config.yaml
n_layer: 13
d_model: 256
experts_per_token: 2
moe_layers: [1, 2, 3, 4, 5, 6, 7, 8, 9, 10, 11, 12]
routed_scale: 1.5
balance_bias: true
groups_per_token: 2
init_std_router: 0.0131
vocab_size: 2048
tie_embeddings: false
seq_len: 256
train_tokens: 534700000
Below are experts of layer 9 (counted from 0) of a mixture-of-experts language model. Rows are named router (the router's row for the expert), gate (a neuron's input weights, with its number), up (a neuron's input weights, with its number), down (a neuron's output weights, with its number) and show model dimensions 0-255. Each number is 500 + 50 x the weight over its row's rms, rounded and kept within 0 to 999. Numbers have three digits each.
After each expert's rows: a language model's description of what the expert responds to; "gets" lists some tokens that make up at least twice as much of what it gets as of all text. This comes from a sample of Wikipedia text that the model never trained on. Tokens count by the router's weight.

# expert 15
router:469450501572515376463435506486569484508455516536576488507484515513540461430485524482462533447485476531439406533355550502516489535447471510506567589448469493536503532509420464527476440496528492465566501420468536529511514482516522522474468511487501495493434560502467474559478485531552520425512473567519491506430535523490533505503489521496594544521432527565531490466549582542548507501468496431431501470459399523460539387468535384452471615575474617524494391515478613574536504531402453503547537478645543597494469354385532452578523514523376517582513448502535450555468494583478530478512483541480515470471575499496454549418547456545535522515616453490491432431576505517538497522522415503488551388419480558555506493513546612445401496487497479512522469527503500492472471615451537
gate1:456584570595552525538441525490458520473475538482538409480382547527498491476541544488468611414555431476494498376376560472492546560569390503573538517493465579499478539541488535540547516516371457409568386502454550522534485437569463498474537488476581482496489538517458474510454453513420521463505548525457471409444448481472498542434496447357533435559577468505518557555523533475581506433513476497398550471505536465399448519450510504465486554528493498490545387367529521613552540532537543596532505505457518527551489515406512453527512497566515542448544489517478531503422551491583501541564518633553530466422503558536487521442509376538469498455522484410530521519560476543521520483516472545494406473502532426509531560489491580505568445442488517447480463468462501485429512476508476
up1:533483487546486478429517492472496504460490520428513520537480523490479450493452535468494468521541507484424488537468509455470508604473508499547427461443495459475509538558421553567465463449456425457533378504492503541617465579573508486524567513472608518518557485407591440501568524562447552511586514538474519476503422471449535484478507529425475534554583452501471515499473547517509563392531459596464547519495467588486471551498485548487502576517427524530431495493553592486593548442378502518450469497483474481559483483410526500576484504553505492519447515529560541410444456497573568400428595547491504457371583455528543453459578511472557506543511500518415464621528399501476533422450501564535522528588543408478449559604597520433519530553407503545428455496395435550455495482441428
down1:538525453543564581524415481497494540390497462465531502558462483523601432480510580470489497492529545511459457525436456470480600510460488469450404506399463425449472470463443476600541557497546480515412520544529547513543470487613449551573504424499569515489481534506470488522487432453501486399492601473472530540446437457444499505506456465462430373582468565459573477596548557531478536539532532505451507477543470507528548512527553527548496420553496515562590529514369506463473479488525487507487496598419454537447521500503438461525517474516513421547453530390533418430463519503459420539452588419571414482514523500474529427509482547430517553428463554569436534619545555533569574393486571466496514534536472526473497533579452501550468563458497525567420476587489385510511575423508542
Early word pieces right after an initial B, b or G in names and words, such as B-ox-er, B-as-el, B-ron-ze, b-ord-ers.
gets: "ap", "op", "ad", "if", "ok", "ab"

# expert 48
router:549501470506475442416471517522529561558468514559583477531488511537513431387491487601496496465443483410449476543404482479502507614414492491515546579515512470511476546477476500502477491466539484452532522378507519510496461506543482536429473508525507467621450530457489448538454495482500477406452484496588414524487396468535537435544457513465569560471429534536560470380506525486529455504452510446499452522561482481440522443519461381437488516573536576484560463479532686615553460516460541526525452442640521555496511414421530479571448482513458510593544465479542422544549542515563524427510496486497561488482483541425437488447511532528471489540523490551608487474578511516515490555460478594497549431489455589494526476468652454459443489405606481582472508453518505474465448568461489
gate1:517403523517512523537473489564396522526563521434494545511578445497510515509465574550452550546601522494505470479499615419572472479472421552504528442633465487394518556427503518534314427476540483490589550577521441527500492573555624481474580531508421471479455509532438488428450422451570412546488463495574503444537473487565412505502430445608541462466461484487477360458528521444527462455439596538510510529543568503555406474489489508490494544556540478498477461483470524436476544408464537490491412470496516497522481483492505485575427532472468605446532558479501476442522486657484541527474501490498455508483496509535484479465511505513524480553508536499458409471562524527419532536532443553509455378517448528499449538524546535462493426554419526450550435489423462535603511489527462
up1:485413480470500443449458486509428456514523531544496597508565514488563525469479582531435594516484432420453480509610557397590486474421547516540542474624490421517520524440493503446411550476528421553539554486497495529529402552531568503422523479536500512493497460515510488447470401475526410461544410490516537474564487451548476456508524505561481571431498593523593406466506519403451423459463587490467490571503567579541473487407448557547467501540419449517493494471531554452488554512547538380492445479497475548542530492549475516482482517528567559394563509464502479464527556562471547469461533454488527491556526532516485427490588471514558495567485532415410431479529471543363484561512474624548480421576474548398521496603502465542387513527481475536533447525446473540456483577488541
down1:482437466498493513590535438504547544613581464609374560434491559471477528592491531548563408515603495530487564544491469552488566554479516507474434460613552542479555455513544523462529549528476463502492488491532408462437470539546438531434456481541625554540456467476544457452359486523435388466512497494510416621472527583503518502468464490554615506517489475526513429430471442493457574509515462467530506586479571498481549570450478569481507442392419468525548489398511455513476462498563442571502587483534527542443521545457554494503565451438540535537502534430495487472478499474503409499509581463494441469467449577505545493510519486432475441405491491501460504451568517494530484564607484588449408498466522615529565466394458506530472531514488495475482428498518495561489456462394496
Capitalized opening syllables of personal and place names, like Al, Sh, Am, Ed, Pat, Har, as in Patrick, Edinburgh, Sahara.
gets: " Al", " Sh", "h", " am", " Am", "ar"

# expert 23
router:485456524460527427532436457481590495515484513484573490454463476432546490437552513510456549487447474553406516540458513470559550600442517499487532513539480517527468527528495515496484419479547448504541522445515563527471445499489605442484560499522422606586481522482491547551488537518527518565382505493542404491518459371509489477454457532495594510490507579540547436483520514537522516466477537456474469561464407569448442452528464414404522579547489548508443435483463594558533509435460557490580560507672523563511468382460533445490413522514398461550514538471538435563400608500448501531502477527482491487493535541528429382476502501522489502547516345491550449542521509441524500504453366550506543371515436453529491514499547527484407510398587493496486530499477499561461481577437470
gate0:554504491569554546497527441442502455522514514436578533567384630430480552508469449460492642550480467444494505505429502463497480473527469459494523590497501483524582511610589531493448480487468452621648480517541394484510446508565536544543511466512488508470476512512505481552485548555461462476457587493541479427561447429448528464505470484493528554525371464541545549515528438504518511571410492484484512517490459537463454486542456514425487505489554507447443536518564455540570546420508491568484587481502589523577518457534571401549488466469401519597480485533590479536445513428486394511484576483472537484478502472554481455473477578608477478462460539588555388509542437561414584522478437520459470518489450464472476473519384486467471568505481429499428449423458531482464383570498472
up0:548473523572424551461449589475503438502471476471536502516471510465508516534470567467438503447493426561506455529532580509503500468487532473407507467474420530563581487519510512428557520533479548585559510533488503386620547490559389442519439546393434556560511455458516521504477479525488554514426468535495468481507471453633548485515465492458524469547420540544560475507470485447548486434456455470524497396472443545461615403600501419483463465439447546556529449538492526551610485477492568496469451463512484571544544520503524535513442436611460509506524445595492546510537515479548443475480449535462497581489661431430481465543507471491586593498382459408479526526381519462500526467490525434524575545479509494484556486395473440432428513566504454520476499540543594534558407426510521
down0:505554466599399568464501593549535457512407458512488560506506573462431525488566459536492427544474541483495629543513483515416444517508502471438549492525484560523530501430416536424486454591554494570433435421548455569463456544514491385461546523491540450552488382464515493467553526587378424465519501514397487530536490509554482487495403507460470522599431504459456474487575487452564556502495503553497458489567470599454434476658592398480552520436581601545435511568568481502541479459412441506518544496469517520446450452494458459480468500515566531510485450512549495573498465475573528555447509545549449588513532498413517497481598538517516526549492493447460480482549494549514481429545487492511507596527463479558434492477430544510499439477470540491479595409464501544477535453587410
Mid-word fragments es, as, s, ers inside proper names and foreign words, e.g. Wesley, Gershwin, Basses-Pyrénées, Tsumi.
gets: "es", "as", "s", "ers", "ep", " sh"

# expert 34
router:459450493497521382450461491404483510515477513459590523494523506488467464424489555523450553540489497472531449532472499496554495622441507498542517577555488520532487515534538499504417534471493469453574484385476528482457496501493549348501517517499467492668439564436487494547536486551547534608402510516568540511519498488506545479533496491483629549517440556583532515552537497522549513508395558470422487600464532511453519438489462420432457557515514593515450435430481622552560467494438547459552530466613529557508450401367488491468508508511407463510489459450563439554449476508564487592540431542472532527427497492394305528446464498500443471543445473503530479507557495502466524508392478548556487406434474514526538599502481534517449513470488490539528467474506471524507499498453483
gate0:455500393469487550644432501563538508497455476502513566540505500533561520542426497468402571434454577460488419512533500422497493530507468502562508553540445509458519590484447433558418492474570474473485508458463452513462489528507483515459507541552451468563504565612528512568503468631604499485499414522496444544540529482538564507507561474513505483503457497473499543488454437569469588469464542557520540533456555513490401437506563415473567544438596509539529563446519565527500498467588494475421455545532566435453452468421427570465433592469475546556453541456528451555511598481492475528366575502439469446468420529479576526574571513535521456593404501412457499501487433526455450496495455520585532423441462518522517592449513457571528370570471585480482511493574493436466503455483506
up0:543471482385488544539549429490544533501458484533543443473439553546522644481486419499383474467413535490425456452528527441461472553561579578517452508491515471544488455492487493456534521486535535512538625426470510475474583607504523553513518618573474586584463596507453465590458465386523482549522503554515420449435515556495540413541484476535512510466486486506450522521556480504415370453478552508474469458515468486466443538580598504492514568443497546470509552488427515552437500476562466513498513512488485473518474451487448438517420503540476503510555482459513464519529505478534564435447495483469493313504456532468491572530541471443565493473463496513451529545528488533509452585514449616479455460523535512661546482529542500556504414434506504477501442370538429450490522523441631
down0:521520402454469463540494555449454570479521477540510469542580446468517572443430472455471540621528506484500503495558534466450513518433567456495479606515573474505469568509490557531478483469500437512491545508413519420492528490446511495578613551544519510463436426508388518522511431646460526557515532476567523438544510546572460542498546457535548471477533519547384584437511484435466439560407459525412510562519517476503444480538452549583571507547477459518458509535570529468528483478473538394508475501402413484557534674538574491525462546566524471459489528395535504467501518576542515504491486425615589495521465426560514514509519435388487601564436521480440467543498473479511452480414541382502549536534537486404469533508422482469472443498481532447386476515474520465533551539496528
Past participles and verbs after was or a subject, such as released, played, served, located, and suffixes ed, ated, ing.
gets: "ed", "ated", "ing", " released", " played", "ted"

# expert 14
router:517540559526435398373427491484560457533474518528594471484517543487514477431525519558478530468438477554483490586350530447551492591409469504534476541523517518510455553450468504567456427440547521486486469403483533554498414475453544448501417504463479520503415541517561493555484521557545509459443470501483538547504497478518579429464467502513619526519494450523488425493545479530615542505375556447526525493520496543517468452499529454452394511597526531568445423484486571540566484494500536512543484477594532538517454364478580539508435510521451510492546519463558425560459494568592529419540485554540495448459488597446347498456510507518477444503498372501605574511579481469469511513467520576483540351468475525493495527469580554479459494474527541555529442533522418532473547567469449
gate0:489618452469507473533522445480450508539448542471485564575478496577570540517399501441455580485489480530534480520472486548561478528512515432505453563570493455528570467490471533516553466535490517539429486499518556542546426437437459524516441564413512419595629394506510540565499529496471438476545569510445460511506471438444500503395520483575558509457452494441596420553546471458493459562473523555473427427545427530547527538483468545527451480597468535519400406514492419511504508413498557420525474470524519549522487430525519518523442549564481584542592443424497509503478369551532515441500465476498475547524582495465507634448424452533455566499441449525488496542425518494613519493457595495464455510438424576510483414477594478470579481523468444400471516432477505599592503566509482
up0:365519483470470505500409481525504471485453454526571506503425449486537533510426403508545466415536483586515473559543532471468471568475498561469506493416580496503502497482418576493467569538508516543348431566470468579522536508484517498512522473495446394494448498538494502599488439513467445468518570516482440521503539449572485546520589484504511476615563449525532430468593513445581523553554557501459508500531511472503503433493509501501391490563515514573534498496541475461527588465422518593511474474469565460453597506505533630480527535452476541457484523525480532548472470419571568476529444392510542549493448505472468525561513564568479429540511455445400440524424398474508552553475525479495452415619434524464512575466546509543401554510465590516565479421406470403462562467546404
down0:520561484575463555479466526403479440505506439458434519481503544454524467525469505432528539480524540502384468594535528381459470453428476415489553541445484398499598536545554553479500558490545531467547524473585533451486586477428526415492514452500430472534540447505493512499488501577478541452518486507558422499543553541470492556553463472572535446480428505425503540483481507486506501540518463386400490511519472484519458543527421553591539487538484531488524564502558570557476543485622556431527512529419418455434548529551495423598466506482508577462586507498529404538567550373484526469561524451472506485536567526504528435492427436514496446510415481547429447429576554501501503528447508447592623587404573528558472580461518462633547544471409526466487475556460480462519551419485513
First word or letter of a sentence or paragraph after a period or line break, mostly The, He, It, This, A.
gets: " The", "The", " He", "A", " It", " he"

# expert 21
router:449412526528425450460430513482536478485443500510603471450493495514501543460545521560490551475436555473518531628477444523539547609456456520455484548499448481528466530483485520529526422440524488494533470392500509537492484563511562419429446504545481449599433575439508497577436566476558480450553506519589443465460462450485551471480465511527663524428481545543520469493482539469579527507421542453475467582519509526453538444497537454417516572455484578510524440464418571517480538523511522470589553472623510504528537419376475520503437547489311465574499486473515461492563425468568589496529481557492513520453519458455440488418500482579529527538542450423577452502521514446512495495456479479497523365487443545456521501511682568522471457439505526590509513470548541505454535500489492
gate0:487550482453509505515483422512463379555446521517566588542451465530541484478524471546534564544548578492534492425481481522417545507472570625417451509488452564412397521509563550573468453541563459406459460560555573551431521470451530437542432577436527516538481558444486568434482470593503549477406505497440480527498577524477428464484469480448522611476505426515447533496510511464542550456472604473446556517540437584465410515586440427476577551567541452541568486520506520550484486405444433545509435434507539509578501339482495503513473447534501493464535504552532483486443451520545510476437458566518439495403432474528478500581461543589566567562504431450524518523495507562503519555473442481467570429533486504484454477427467470498505544496585482514533481483431545666499471472547510
up0:516481475483486486517473504447482537584462503567558556465424508501509555524510508449515407481461549514547594490468518538448496575427441598488498398524476464420442495604435549468452484558517478548489461548546560498466607546447449508527358547507479472586518500461524521459377492503543539424515479506503404442481530506517453490453441560386506561465579525435365594569510520471529491536511480492510521437551531543433467484490541549438566563475461438478550539457540496542470475494548518516495438496472577536521524479559483488532476493506465438483559523481582443530490440408631486384438486481491481453448509499494479608537471518536517534558481467406510431513420500467544382522458453493418437402511460496452612449455572507601549424499608547576599497501459479564472516467537485
down0:506422436442519397500557477530560491451521523446577538509427456422404530418552475545505528475544496417461571479513501473457524429506568558528513427500503540410424518382430472546628467567541471443507534504574502514468517533473470545489538426429468428475538441430490544461540488508476459468486517468453494546452473502578531537535559439446489573589497493505423553417451486515534518495487468493482516539439550513502503550567430494366436458519484566477440530509571476476444588458501557504435518509662556514668426487529482492492546453454504499449499563511521440487496564518535451451539592538469528465524485541469490452660485496469540486523524419531384515505460539553421513517504443525554576488397511440512484548499526450464564618521506452496525439513487572554446546510510592
Stem pieces after con, re, pro, pre, ex, such as con-cl-usive, pro-gr-ess, pre-l-ate, and Sup-er League.
gets: "ed", "l", "f", "ceed", "ced", "per"

# expert 13
router:518538487483473421506452520404528497554485563534605441527492539538468483411543469604470539469471480483552530521385489513533489595440461501547503590552500508551495570468438468536377444489512495510514509381518537535458460455534510426471425508526480511662467543503466550530494475472491551403491466552523544553466462484503549473487491496496543502509544522529511428508517574518564467551527577424450543523455526576477508453523514460464492545545492584460491415489492585513560541488458509503577501427608485549480524316413513445504434513482380502580548535446533446558442547508508496452502509555512463446409524539437284514414472498523484396489526476529549509551563477459486545504410497544545508472439420483491519398441565516471465495426503470521545450437484546514520558555495484
gate0:449552556452469466508524466520519465508492568523561523443518555490493499519450501553455519473482463492500500512579472536519502429544585571436493504598449479483541453513482539636514571460474557448488447476510474470568428411470554543456435536506612464472474475483441483529470558468526605511509518454489440508550459459493551555569619534464486510491472548585524448466488510456512549434493545481447378496427518550435495465560496456525420401518521512460420518502519514519440454528489494545580485426568552526447554499483366531547364479429442348489576566575472527554604553417572480533465413531525451440555492396356447500506541502492561518462452530494498497492524505534499406516474549524398570508458596471459465425483536460575433528530485449526486496533502491543585452424539556
up0:500544516550491417551466538464474492533471637570480526468451429486494498514514530640530467506421492415452539554540537583555540487529487521516505518516454500453496508447447539497486472439489594509438564564491540576476475442528410498580507546463508447495434480499451501507452430493584533458457467558490530427491433445419575589486444519502568415490554481456518544448547600553514470552549578499478470431486490551499518504607532571525454399489583514473497512462467469462376437464407448448462482560503492535481567476423431520528530492436473451560566521469517513571476571379500506512512509423528495513485543406368432584473553367569493411503446496488486531548449518538499529574478426497470505445445476442472503485411496428497491499471463442637530500484504586499479564466383516
down0:492505583477516492612487442429466502486538482619492526485454569471438564502540497529449573511569453589536508546422566539509620478581447406505441530496535541517525478499505506496617443504559498527516539475541572643459517501525439564602534488493582486396531569518432470490515476516488503489471594484519461626508478463471519450441442500487383558442462537433451345473533565468409506481580579461516601550565547506503534541544409499454526527456491496556441493468453557455461407517413524496484453499478453560517452521449435536515390412454495501540486566445508498453539449498444461473472491524481515514493427516444517489405555519471564546492414526445494506445368449493442475551480484444467575536554537516488537539528532484452585534509489480475509498467492598589475482531570530
Word-initial M or m pieces such as Monday, Methodist, murder and Mouse, plus digits inside comma-separated numbers like attendance figures (12,543).
gets: " M", " m", "M", "m", "5", "8"

# expert 37
router:502572505566486357356450551425504481535603507509591481565538528520528484435528473546461597424456465446444466557419478471527533544458479464531496571557460503511469544511499495544476475446547546437514493365509554527510470463457541501467418516516437574507365497494488384595524480480536525520505463572506525500465522504501531485501434520514550583443440523510528501509499486502549470569508580483492504533536527548479530513493478456461491537529509512469531414483474635527543525500427500536519478417717507558527473434378517531493346533577381499533562490488534503529561540489512511594527503529552491474431606507460428513415513545452493415517493447522519472494536456488477469497477487507495515423445487536528506568478586456476379507427413484474518445466434491512523492576449508
gate1:424533555574441412577539468518432495435534463506569546500584511568470536486480480595492544552492422442519565561436505482506567613558571487516537520532480485511523435435558512447519512495456513485422419478557455523504454565544476494496390563541538497582378552451485450456532550454501581558428524600536487537439530538508429564426559480495517595487437530508527501490410477518503504506510518510533481530491487612533555490467419546537444491474458453540490542420495530560563582576560426530490601557504460493504514438459446487498443459440477440600465530562492511459549549541516493485406542529499464412468487508574549475451495497521533595559500542515450430587485569409536398468388435500518461489563482584439326516424462525431488456465493447472470456464510548451487481522490476
up1:412548514483472468435558470409471416537524411494645498533516536498442404513527468594479493475491519492456533553529574475472631527533553461460515514553527523462448475495458486501523551525448493523490460461518449432441542560487485456521406565525453473594503500514428379522484451466468498536559670501439420602530516498544438510376562500422500558452591467532576544474495524545507502575511546545478393552561527507443553503463520515463455467602474492484517493520493560484560592530462446515569489490501455446502479474519483498564392583445554480575541505537473546494515620501423480476524565488460482450477498540526503488501528570538548525545487541469427426527552507550479524454443529426451479444468466522470494558419392544516566376458437545549452485507513506412574390484547463
down1:469530554491464454463430414414467492520514597483482405492440541470546383553580453501481445334523485541529466424514506484513493356540466550455501470524611534413450462468508483487471459482460499446471546459523479449491567525494543507556403431501499524426637544439522435492469409556484482546501511594469574388539504618500427574512459515498539479548472462419476471511517540488477492468517543527530521543523517527542552511461534510440555404498577429433527561500518448451543593509567554522523510549595529510441525513442516453549445462560417504497450532586579582416569532558495530554497589530477455487585553511537498488493467538479559517567398521444459507442460563506518531481467457475539423565496447549471494575442521507526495461571447419454521565533458498462461581564467542
Word-final suffixes such as -ian, -an, -ish, -ese in nationality adjectives and South Asian names, e.g. Canadian, Syrian, Indian, Kumar.
gets: "ian", "an", "i", "h", "ish", "ic"

# expert 56
router:533557484519458437541442546544508537514474514512614462464524482509544479437533513566443537436439475496458525569496516471586543526477478456520576554519516443555507507522415512523488398460579470494509477465465559492430490495474551382483481503530451515535467520443485534548485482559505502568427507514532466521486513413514541469435479548530771586477423525455519446453542552503546491509423567481480490579469509508515469444491473441421518545560542566503511509459456608606583526466458521501586495480625540535515479417404500463458371515538371478538496452433489415523447522501523496563477479575530457473478504512465425477455491496499454511490494356503523488546585552395552524491506494530528536354451454518520513452513464512498471488423576515507460463501492516616502481568457463
gate1:459525486609518482533577442553478494559459477533529447528553434440518496459495514538551415490556395475545420440386430485444485552553503540534531551462492591497472531460530543571498474527471610490576559484398504593508432589429463481510590386461453523525486541533461481555461442479468451493489515400468550457526501489591534492547575516600522489459538483520513593512623545463464552527527507501525460505530522608471411499459391449390522473525558549415533472479563520521566446451460410509403454528513459441455502521455543474499473486556504535496383444552524527475400481573500578471439563484504466440450525489535494415470492441478471560486493498522552399578501492574541500491483474516568457513560580563484535481419517541619430518468553504471548497502481470460475481517589407
up1:431480460544568491525490417562559451448514450541507438499438470490508575517439581583471472497559571398544408526504500520449417517605470386531588521425472545559476485446500449474543465545491464427545525523480457495424385557460560476473530485445457468500482519508430466499450393510570452464473530368541445496515546525501502539598550452523473506502403416510507491576526570535532438499507487462515487470458422587543398538479534532402547536553560470420507480426602509560524414458460479504446450524466528501456460452535505587613511568551555547494459531487562409527439540539559530510532489606491449479515492513509535455469468433458436449558462529443549504466429561588514525444533474464568481570521524536471607546433469545410513500564536478586566468525460591495475532473501445
down1:519550490515508482485519484508522514449486547532450434480392499537582507431482481463593552518432474452525494437534529455450573574622433484506566482534411420461443610606465516568503438423467492534511523471483471501570364497479493480432412493454608510484475485423533488390519489484549557518532524423541531518469536515498448563462497485530450489434547519546546535579513526518529484563478498477430420545495498373444506448462496591473565658465400520449443530516472511473398430461579566462530494590527495526451551555460468474513523473458436538424465561510539583597456468490516474512418503481569553527550479565515479571541508537509521489522528543508511478466482473510607455438584506482484548497520525502477389566463471531435382588478576553578510399526480512517497473551495425
Plural noun suffixes like -s, -es, -ions, -ents, -ings ending words before were or of, plus they and people.
gets: "s", "es", "ers", "ions", "ings", "ations"

# expert 20
router:497608542557464435542474491483559511525466509505581469535507456456561434406538481506477547432422456554468464578400511479525545510438539495527574607551551489570524582462509500524390459479560516471545424365472525500462432521508550475455481519514487518491425517420539544549497500549596548522531476522555460503528444486457464454506480486520647454467527464534503402447493459507589504537468609488549465548496481532417549459461514422429450596525499518527505519458448601494510489467466558508551487458718539530514469429405517462492474464512395487522504466425523466530410445509530509582492478578567523461395514502435420481447486488461505464442491452549618485462596468454496540488483513527502602449449458588501555492468507507452479470427538447534501490453487425464537446519474438
gate0:528384438451464439503532521482596491523472497498532599504476500461560467510578547438471465479468468431474533476476529469550458583456478539538457469489571563492490568600396519524524498483503469442497486508557503403402545552549521571472480537491571509563539536510539507442449456409376523448594536499563390378519486447554505452496427580499534505568500545554483535469497501465548599503542432574436564580473453550442436437517394573496554511471514466498512474519498476516422644517462486581514544528580474529528508409479502468475504478588459396507421513550433579459437513549604525507395519568396440452498463536451514512470483460528490529424587414490550539495487497479523479509513475604428564484501529472481452441463516498561546517539528463590514509468578481466506438523551428
up0:597491474512526567504398559565569533486460595497472459460477515524424433595509483455542439563491520586550470585558493417496536518534459409487502504421536514504493486480439413458542504553447481464579502468488534487437546471513462421543555558454442521401502446479442482492480420434553502575434554492579428477503504471515471471502486422590498500451519581520524459592497520516525401461461469528532488363475469497355501468617622498558499575525500504528470418510518474565498421528417453410586490505473542438547490526466531469482483476407541596482522463509530582532554553499509533555601572458460534528561474427520502599538571444540513564541486497481477427456454459458569593455548475447562538502488450460501496488600465486548531471507504487509463571495438438543463601474421508
down0:523541473545446542543486538513536464468557592554534504439594510592499436499585575509456487506479523522436463529472562493454439491535491520416515513542505504485521500519446487484574479497485508483442461468448543527454516496479567531427459547506541511541552488534455466552475483569444449486535473608543499552522454525513634463383442483526558545455499457505484515471534470542583479453466480432418395594440369488533497556598510471515571626643456512471563541527417424599537463470390488536516521561485430498498513516527613387583439511404477478490450455530407531536539494473435614476468515603432514504492453480446463487408534595565549538567467534463559432461469529477420448458501429564527470451491560447517415435495450440508547488446557488479488539497525553479527512484506450
Word-final pieces like -en, -is, -ine, -ille in French, Japanese and other foreign names and words, e.g. Korakuen, France, Mises en.
gets: "en", "is", " dis", "s", "i", "ge"

# expert 7
router:486495490537466434457396510484530450565470555542556464541513524503497393400477510589458564476455542492500440561453449475552514597388436513496590567535538518539460552459472494499417420491498484516518532391476564542542477540508595481473449478538479458498415563467556486533521551550517579495492535484563492541461438492536541449474430501526593508506501480531553498447582545492555517521484614420473463497545480572411493449494486394404481552591506516521515459521501557573550518428463490526589480503656543617489499396399551490449466554563384498491524472425493431518472505522483522547461488558523522477446523508435366530396477524488467432511499469470550526497563554404498527454440503529492566336475454528489472551458507538473448499439503452537542466492514471556547521569446469
gate1:491484531434495562439461487422498524473519516608485526528456545553537531445513440443449479443568553586479493497475467569607447542522473540541503510403523517541465482557512582503472443510481485512497514461471506453494500421490409492547490520467447457559311530441477519512511437486508448377381455483494585604564545485456459419441457469471513469396462552508451504504627547508606457510445636438438448464485494529453528492475483526477517514635542577530518453491524466501433580550494475517479516403516466555500587484549545562449519556548456512536464409516448564484505511509459530483552480490458476444577460534441440557533575428559500538559561430503576500465486522504438501535568404447480535435520552525531429495507511542464497494504544531527539409567575567527595554408541533
up1:546534542447464510541507594481448542496524490464548448453459452453455426488465386524450508499439524426471550515542433455501539570477532455543609526479492466537523428557401517545421458542491401503402450543511508427421578589500472459535550523504496493489545488484587523599419399502419550539570486503553516441450503545473469543482476457459503490471492420533580546436516549538398550543514469490439565514591448433518561564414501439465407505477430489495490540581516527526492511552535393571434526512480452445558464414547423555461475533524552579462545593569481405473550523510531543529484498488464568573533534520492429501461601598466521387432540464408488501488526453461533502528442660478497548534491483444451522495537469478515554477577413533487465492446556478449482501445457534
down1:458557520557554548532615476567514500461493552546539440534558470545447515486526514471540476509554514520494454464509435511496401549480523454602384496515489467485524526423480473438507596469456411471562452516463464540486523515485441503447415488440563632396459508495526531435584532392524467452580638518512425519462438490538504512494536459522427555542593524512458508411520513448436545446571463593611441466504428579505465477540430526522439477532388455544404478596478495406513532493588422485505525482470481500524449463437488520502511501502562426477549477562571502535494519352445460499473472490473547511509489585513611487502499425640645491490497515505482530510573476548518450484511460534478495520573552481439517476497506502494579517480490501522430565485436470504408435550483524
Single digits and numbers in pipe-delimited sports and election tables, such as goal, appearance and vote counts, e.g. | 0 |, | 9 |, 88,595.
gets: " ", " 0", " 1", "1", " 5", " 6"

# expert 53
router:475582508601436441421449487473534482555470531504560507503519498573475510454495532501491542442433429474478460584433500510557551546403536489499535580487500510513491528464486500510482481438471495472558472397478521498494460532468523370504405497467518539666390537473471537579475485426535566378542463458516612534447488501473474485498476548495535489519474478492491429413486520495549477518416554501466509504543494525465487503479521428420447568509513549499529404403444575593519502524499526499574425511608546567499469493415515473495409525572376525534511506510504458470424495521567540515505497568467500465473570532385358535483489476505466508531496482462603525528546478465484505530434459599471542359466516492517559565479488561472524552478442471511478500575539390632486530614428484
gate0:469509493464487464468469417460421524578508515513500489493451492561515445529490605574508445511512531513406578540543473482457561544504494587471385462571471501533492476582549541497600479407491484429460579444522488558499527565456559558546488554453436458509452496480422421473528517532494434496551541520503506519530531390529443469531518494518524507549545577387525478575481574540556465506461503497507503572583526472493541504475443558403552575630573448445425436574459493435478546422450476398534493491515473485549473511502407513511527476436425486580569464437457523520596454523549545442544544479512539539560441461387573428538409529535535454404445481508542489483424469548500474453505541378537459457518401596434459475538479448501461455422640564461500520459530479459466546499456521
up0:473546532626467483430474424510484571533524537536552491508526467461459393568522540524487506486481487479417475400509469481405552518490564579481417489512437470419482417555429496529573567395548437517541487560483488462506470515466493429551542550424493500491490500441463498479553614583545568486514521481442554566405497447454512462577443411520498487527571541415498423566474548525490431522471486497481494407596587463498535618476477543423492521492519400468412594530463501460452466385533477463491533535514446418429524516475448507404472442483502522567461448440461624505541500478505512492566511559513505462530523520407547554515454489432549497493466558485576512506512482533409453589568511491529486502557470589414473499492408462476575477509579562473495466414575448489578521554487589
down0:522449456537478507560526471500466518615441491505525466551511555561460544440591559470450483517495569471452587488479533447484517518528465547416454545496504542429595533524592484544537546455515446502385542539443582541503521509537553536380408462377511566573561517390407488486545460504447498414553497472484490404409493532533412596517481563476476492473583489532543586414469443516472513502430420434598551558478431497601517512554501462345528593546447487427463518471524474430495503508479565523538484439662516555505476465470490509516504451487536608541458447532506463542515516450514510432421508467491506463510460513539518474522510510447548477472468439473523578480462470562535508503449560524535460489572390535421550560559515528474594539508468510475483468453458459566448450563544518
Single capital letters inside acronyms and call signs after other capitals, e.g. ZDF, ESPN, KPAX, FIFA, UDC.
gets: "C", "A", "T", "F", "N", "D"